Below are experts of layer 6 (counted from 0) of a mixture-of-experts language model. Rows are named router (the router's row for the expert), up (a neuron's input weights, with its number), down (a neuron's output weights, with its number) and show model dimensions 0-159. Each number is 128 + 32 x the weight over its row's rms, rounded and kept within 0 to 255. Numbers have three digits each.
Before each expert's rows: "mostly gets" lists some tokens that are sent to it at least half of the time. This comes from a sample of Wikipedia text that the model never trained on.

# expert 3
mostly gets: " 2", " 0", " 4", "\n\n", " 6", " 1"
router:202075060109097083100087138094152165173126164099136076069168090120130150122193151075090141136155107118091120122112148058155140115181098142211137147107142175115155148177134133113118109084146075130134097138161159080154091157174128107098105138175106126171175136118165128144149101128082111140140131120148097146159160116105085127124128163119148100110077089105089106173180141117150132101110144197139159112216102183127141152164097066141097074129142151124138112153137131178097138197115136
up12:124092204134113167143151100100127123159133113125142104136120108165109156157207146151155135122116173097103090116098168141109091131149111160139187170100140117157033102187152122119162125157130062154051120102157139089159102086131162147135167154154135134134196109149077164174096156106185112120138171083136170150120148052132097089108061189132084105076157166148104106146156161167166192153099123171145135128150129181150143093152167107106134115169107172143169153127117136112180157142129141
down12:121153113099106128168081099077112171101107092097118158105110092101090118166115100134107094175116100118126139205138151161121129102172164132138088159098113053162132108112156094069113086171110081047173164076112100195136160111170109115127187083142118118125131162161151139149158160162114148127197116139141160130120163187167116109116101176071123103125117154152083127121098165113129125159104064141144072140115121042145131178111095140155088127117151101093093101187100153114125100170127058

# expert 11
mostly gets: "et", "un", "ang", "ur", "od", "ow"
router:121133129108118124100121170121151144185091170159104106093102129132185142059114081164119091156141069111131132132126143133157157122151181137075156130121173136106120084159168148113117089089116107092189087162118120179230096120206138086161146119119122069133155103163060109155099112095128119153188109133061174123122186091105141106149133175136150103151079110134138147152170156180112096107100200134146117152147083130105110142135148146111141147203089134113126178103141131156131141171057173
up3:147115155200099101145115141157172118158111141186138122157101162134132161118177092138175174191094105157126160129156146124123176147142123117153180156129134121162095110167134106170149160087128139107190067140159137199117153172134173149174123164155088093142087172111144144122157157150182177138133153130143177130130180130147091117158176112184130145142105169171140099134171170193177133148126147195066187156146143114133219137057135142119145177097141120161149114112147177104116118091174126
down3:119146131125143173156170102148086124138137148118122171109142142120124151128102139155175098142109115092064097119150108129087162101150163087123108171165124082090193159119127120062176121151192059160095135124078162162062137121160087148084154161152165153138125147151159148065135119101119121137189114226117103095072124120099129150108083145083123085143082104083147146139155108101060155096128098078136124130121050135138117149140143131108114131170096175051205177126108097152089152118146118

# expert 9
mostly gets: " \"", " which", " who", " that", " they", " but"
router:123173153111138106040154197148165155107128167167134071083187126128155176137129139040110081149105083132142160107124168112145102150191140142159113155185084144135125113132151146132120136138175140129124079151150094094149126178142113136142130093139115159102132082092141173145146114165182116128093125118082215138150108136134157098117124167104080073086055116081071148080117139144139124102115080139156133140143136167122174130182084128127046163146163112107135157202173128168106132123104130
up12:078116145163131124083091172103127151204148142093126077090106150144130117104135112157139114165147115165157116122158067170123133111127115207133140108049119090135156101128115077113108151086150115121183126177070146146126070146120076106167174100156087136089122185137127150156094096109164128136126117100137107147081094068141111159078121119087168140112097108196097086171127118062070154089145139121106152111054078147092080149119199136104056104135161151137128123113093127142117134123194108
down12:071115190127075145144162102092092151168099155131049152076075085093128117127127097141171136084137157088094171176108143093156151157146116096163088109135122094093136143156122151187204111160123140152154100139152123148122134109119145102098120086164165123091059160123123132115171172127144159181168104159163102131076135073092173126112128148157101130090103107104105119137081148157100139129120062115112113147165192044104175126141146124150140136112056191129061137184147101130098128178131131

# expert 14
mostly gets: " United", " States", " John", "ini", "ton", " Ga"
router:125137149146140118134148142128136182179111180077131093102092107153200120117151126118093122086133165122078172083118119079131161169163179073159102121139125070138126140134128152086132107112134093104189127155091150183139124129149116079155143145104118138123141136134096168077120130093146121092115163106096156131147109100110171125129119134082170140113066089168150146139133087056179149098111106165165173136170101166178192112134187099117129115119135199181145122156194099093197184188138054
up0:142094096142205160126087112048148146101136172072088137089135107101121109121170143094078070161149129111119148099139085135080186138120103163136127095095134144135089145131143125125100122101125125130103100155110152089188108086121096128167161111135095119108164124062115099106174084119090047108152106135116081128181022094076157114141122138135132129068092109125088155075185087094143110144171173098149163047057150123144097140136075146137127135145132087119129160120144131146175099129136102
down0:166134118126146191106084078122103130112183156135105097113150098058202131127114134171114116170081097097154085091068077133173111080072102136123132124196083191155185123094160128148063174135082160086173135124143153169180126132154119175112130116120160112136109158089120103109102089097172095152081103101129144170132116136159122147064155143120081102174152147103187116100141129118196135166159170082074089131135176118142121098148126138162102100124145144089097155129133201111139147133128089

# expert 8
mostly gets: " The", " the", " that", " with", " a", " for"
router:110163151119143079082114185096163176116153186146137138104123106183121169119208150067104094127117115141090163143116168130105119148131189106124148177163113140158087104139164127109118124132093129127073086132165083114149060166192160102118122104199097170154132098107183146138162128140105159138102113076065162143154139141124122104137058172126097127118139121112118116073126181144083130121121053187188125153125133156139153133165157117079050113139156123117156190160171152154105132150149181
up3:176109155190095132099144147167107139236098078155149144132147169147139120185200212111183153099156183118115140057143171132091153168132103109083139132189085112212136153145098139131126163133076128112147182160182116126130107085147121117120148060158106085139141096121143122144115136116125099100115140186125087077141161106121131120146154121130109142173132078140085125160089112151117095120109139143108195135137174124154149118141111107073084146125123120145185101108157106181103083151082099
down3:189161094105146133139124194088167138255128164098130139086119113142104168062049054155129127127155121087150126122110107099177109124154148141143133119118120166117093117114091105145159165074124065142169077120121212110138094121114104114165140181092124136134116139158047109095132159167097118097129104095113139133109108146116137127101145122107156097114130117066094122126120182121123126188113163078146148132098127084105095106154094165160152182154170119144089152113208132096119153125124144

# expert 13
mostly gets: " (", " under", " U", " co", " res", " un"
router:142122090108150077095095160036143164114082153084112107125158111157144134106192076089112127107099130096140184094088072107148094125144142164135168149170116164104106141141139139113118129140131156186102127124101094099079068141145116146161135132128134155171126097129103133086091119113211151108149106084117138126172239187154136107093114145144155139138132076147178123133127125172106079110099105158139155075169141109175178149170156182106115100199161114147081092125150148121071169108112175
up12:101099135133105138103190143082091126170089148156116102129122119154164071092168113063133089147144121076161194157111163115110106111150098158104180087165114079163109115114118128214087147088098092105133136140058086116116099183139152145155114124131133174143140098141096151162150124134120178064094147100116131161118162152063182106126111121095109092146162095099115138101113109146105057133092127148091162192168143146104119071067183119141110127142084149113129079170174136104047175144121152
down12:149134134140084092163168055130144113194149115152189144120164126167162170119196146169092132117144200138114123143114096120153175104122169138129132100127165135106135084152192153088059148130123138191112117134096076107179088113162102110130099118110141100045122195108178106129134126156143072118187062131143115127160121105198131152106157132079157089134140126145120088090127131166094121155164144131127172076177142148149126136149130087139136127135100113112138131209144131138129198085171060

# expert 7
mostly gets: " C", " R", "B", " t", " Z", " E"
router:124171133083130109082144141099108183186115167102125056133156117099176087063140092160136137092134115168152180095140070103162099116152140121154140144170102082189157141136152191156115065042104142097148116099164150118155104136171097113146147123128177102190144129076104132119152086173124100115087154141085109137129157118109180103103062133076119137113152134084154105097107123120187060129098147115155127098144096124139135141133164155150056116123214156087095150130163125119147176168155137
up0:206100070138199162113122128175119141126113142099071128097120092143071151111112042142097154142116156075114041157095115053107085125160101097149144146136071123130123073081084081122128122103145083109103121115065111117160123084125118150122168116077140166133118095104140100113125124126139118132085137112146136182144150141106122096147102118129113185159146105089180073162159152066119121120153199160136127104130119144109134143168132078074125081104175085107116190112111083121055124162121134
down0:082145117095066135129124112082175138088174098129075116165138102138186108117105137159174081106149117107102116119161099094170126131057130147143184133128110127148151154137150146120105145160152139095157134133126058112143133187129079108133148153111120094104153150138195140145164118190168095077121122162092122066120117132150159140137138124183197096160182155162105189150091142137139153141062129091070143194125079141143137105056126170120183189169127109171099124063161150139141138153158070

# expert 6
mostly gets: "°", "–", "\n", "  ", "′", "″"
router:134153072152191122096100135099151190147080086090114114089113074157148150111139132140123191138141101074093187174101102118135130190099125126094108114124079093151145096162102152151103160112085089126107114134187112111147049091109125156152082114103164137126104159146161078129100062154114137133108132125110158173150180161101130155167094169137166085106107131154110199126149159135181109163108100152149128086119152091112130174184069121119056100165187159156141123169156075110130144110082178
up12:163134151130123191173174083139088139172140124131131082148070141179103146136125107120120094109114144106136144144117126145118173135092145126125124196126120129118084093136120061117118082117117125165168099118132095070174121226110185134087091151176088160127169127153059151136055128093171149143162121167172189173155139091174193151061164167123132158165176112094133152130107099090129132129144139142135143146108095159094166146116163137098141105178165145154156133168077107140101139155166045
down12:171159144111124128115099120130092060128190145167150118030103134102133120123171161154134130173114117095104210097155131117123077082127129135089137050175132110170096139108112129135127110107136194131077131123087094157092196172149130153178113105135101150133094159136141120195187140098135160061128114132129159164167097083131119113116162130137124171145146052172095099147083153150147136090117085096144130171125176119134105186145122105142133098146145075078086112132126151120193196163130156

# expert 12
mostly gets: "vi", " P", " co", "po", " p", " Di"
router:126147098126149087130086130123154161201105113131109086125192146107149083076175118103153111139114177136074118131170064092169112164133124094179181138131100093153133152138113166122140070142190191141118060146111119107171086141113174059115171098065177076125143110138119160069142092102086133102136135128120121045134156129169143107067104179120137126101122112140166120126122138167152137135083126148109101073148167200050173134129151128118127119115165176166094147110128123130148161168164119
up0:171173117156174121162081102179090137093226116165137110080123090163117072080143167189159164103125132125073133069148089071112128167109150083146172160093159115147128120184095104112083122110106158128155147144086170083145118115116108121173149204164090093148163146163151156083125107077123108140153091102122159070132124149151121075137162146207118091136139098166149094129139151134140080123157136150101102116130137151123128237169130085129146162100098111094109128135115141157118107148114088
down0:151091136102130125091093176106154139088112085114076152118120129101134132122120110112111102196108102146105126090101116130129105123080110098130114095117113137113176141124111103167103154191164088135135093152142113170101148122141121108102150117134140164177112159125131058092180172096137063162050099055153048107139106118075139149166123114076104165136100199162137147195124047187125103170143147174129137141084180079107142102111139153114140067171113150140133085114184110105116118054112177

# expert 15
mostly gets: " at", " On", ":", "On", " For", " At"
router:114189137122152078065138141125205159152132143183113143089200039108109113139194109123119124085102107139106208131138117132136112162141156158157187139196138099112092138152145118100117141129124114091092103134171084137154099125125145132145144106094122151117163065093170118141141133133145125056127090148103133118105152160114194117106074165124136048097113163159084113109114143137117098091088092129207101165131128116156149199158154078088156090154126140122134128207137127141136154155106073
up12:110118111110134101080098140103097120118121111138087155114180095132160123128073116092146118102157141078087157116100177125136127125106137119117161099182095126177060087090152123179136129100160097108103076133202117178110124084142143173104111162216117068120116149134148162111140110150148213099073079120146156127166141195135147086079145135119151092068123155107107097146151143127072124107153137085120142099137109168215157154137190101132178112164147151150117140100061094117159170089168159
down12:130145116115146113158157068160120173101084166161116140136146134114133045088154160199116166147107125121146095119028070128144161104139071123119130101114072137158176099066086129110076108108145166135175152130105095146111100146080106185169146120050137110112139124142095161159089125096134134145080104178118168216134129075137174145153144164145151129138113107160166151082069159063128104123130176114080121090167140173122129142116136120161092131130152144088101163115129095134161085181111149

# expert 5
mostly gets: "ti", "E", "O", " O", "u", "ka"
router:154145167144136130076145148111113121198160151126110133091164076139118140098161118124100193127144138150121144114146125103164108180199159055117100098136116105157094051124213147126130110155102143107124110109076173162138141118141145091131124154200192132179137082120167156067117098171094144106108090135106171137121129168158134126040094140106107081173093120122156193116156142120169105131156110130146159100194116135134127124171162164112102162126106120188111121135142057118123197148083177
up0:128136142114141132093132130200074126105126152121094142127181136123098144136126105132147144166149066132122200088144087100119159149183115149149120147123137150109125139130088115153179159119137155163140119123130148183095117099153105110135104139186135150196135162145137132084120182154138156135147109109179162129131116153080059158109146107106134113165077087175162155129169139116127135097110255126193113120165155170162160118143178075146155085144166149127094195133191134142161205087106134
down0:114121151180137084152120103128175091123097099115125103122169116136150126142216133129149167117128154147173086087186177121086120159116113107139094136091192120159153170170074175118158155115148102133121161073108112105153157148202167151167155087091136116116147090065153144149071127169168128125102127135105106146063176111173145133191130087145128152107099122100107076122088157113126134130149098123094102097151171091145118214149140200141137157182085174131105127139093115099116103211137072

# expert 10
mostly gets: "u", " York", " Germany", "ville", " USA", "ford"
router:182183162126146128135094158068140146201096158142143110059102077145114154137142185150127168140149125157103152168128130090175180176155161078130110144141147160129104120142136111143150089123145120110159084117108130133143122111246186086144159164176178134131136127176162166105103094113104178126125117125122179117114146138086161107119125130109117121136013111100114114113117131110129149094116128119187116135172072146072124114166104069103149140166117149102132144108150090159146167209069100
up0:143143117161112089126108130093165099103085102139051094123138127119146130148166164176120147103118115125066160096103129155102187100150140086127153208206171115129140103135094129134090166190082130140166136104101142154097115122087107165118160104078150088111133091098079137116114133150090115157104076116144154113171094082107154115079102146079134152186133131114037150079115137128115152113186197156124102111186102132113119102117115142126024108142149165095149071102126116116118116190093170
down0:127158163138159129197159184149119108072085072120124046136116139153134145106173106144129116094127124124119147147097095135176158133156164116143096144116118127106132071146066164119111110143148076181090112122102139114132154155120158170135098138088137151082103108142213105181126158170122155155102152139172102093172150128153141076196142149122135163119116130137144153128162125148095150100141120134160105087081128107134146184102063165196102213069144080114120144074080097148132189071096181

# expert 1
mostly gets: "%", "{", " October", " September", " January", " June"
router:125146111113154128114113153165141162194076160087129148100163126138142150129119151096083121131160127179128126175162145131186168180126117154171092152160132115187121109182158123125132116146115133116102156149209133110129137129152121133096101101180138110131144085107137184104133105183118113080205137101087153120099159148139133124116145148109127059146099133134048123159097094185124140118086078121153129096141169159152191127238128161080124102214134143174131106094127128201131136161057100
up3:148149208158153158154134155180136122144144125109147191108103068119118121114108120163171089189124096092126110085168178144154170210126149153156136171117131169139124148177162100091086138183095117142146143146147109148129164090135105121133145117115087150123103152175134138118084132141205125072122143113120207141113147170102180135145101162170098172177101095095114094101152157055158141170189133143149202117146163101134148086106131142195136155198080132119117180136139130148121170122085111
down3:074103007118118114114105172120176116175156129129163114171137132168178179116193120074170143165115111120067145179134117190125174133129109121146130092118165104108148158091150155170142123063152094102063114087126124133137119171121190109092100190070114130131167162098163138163158114055097129136111066150182108106160142098128116112125131102136129143158105076132136122050099124147129117160163173087116128130082176103069107157150131152145133091135124105102108106149133122095119086123143082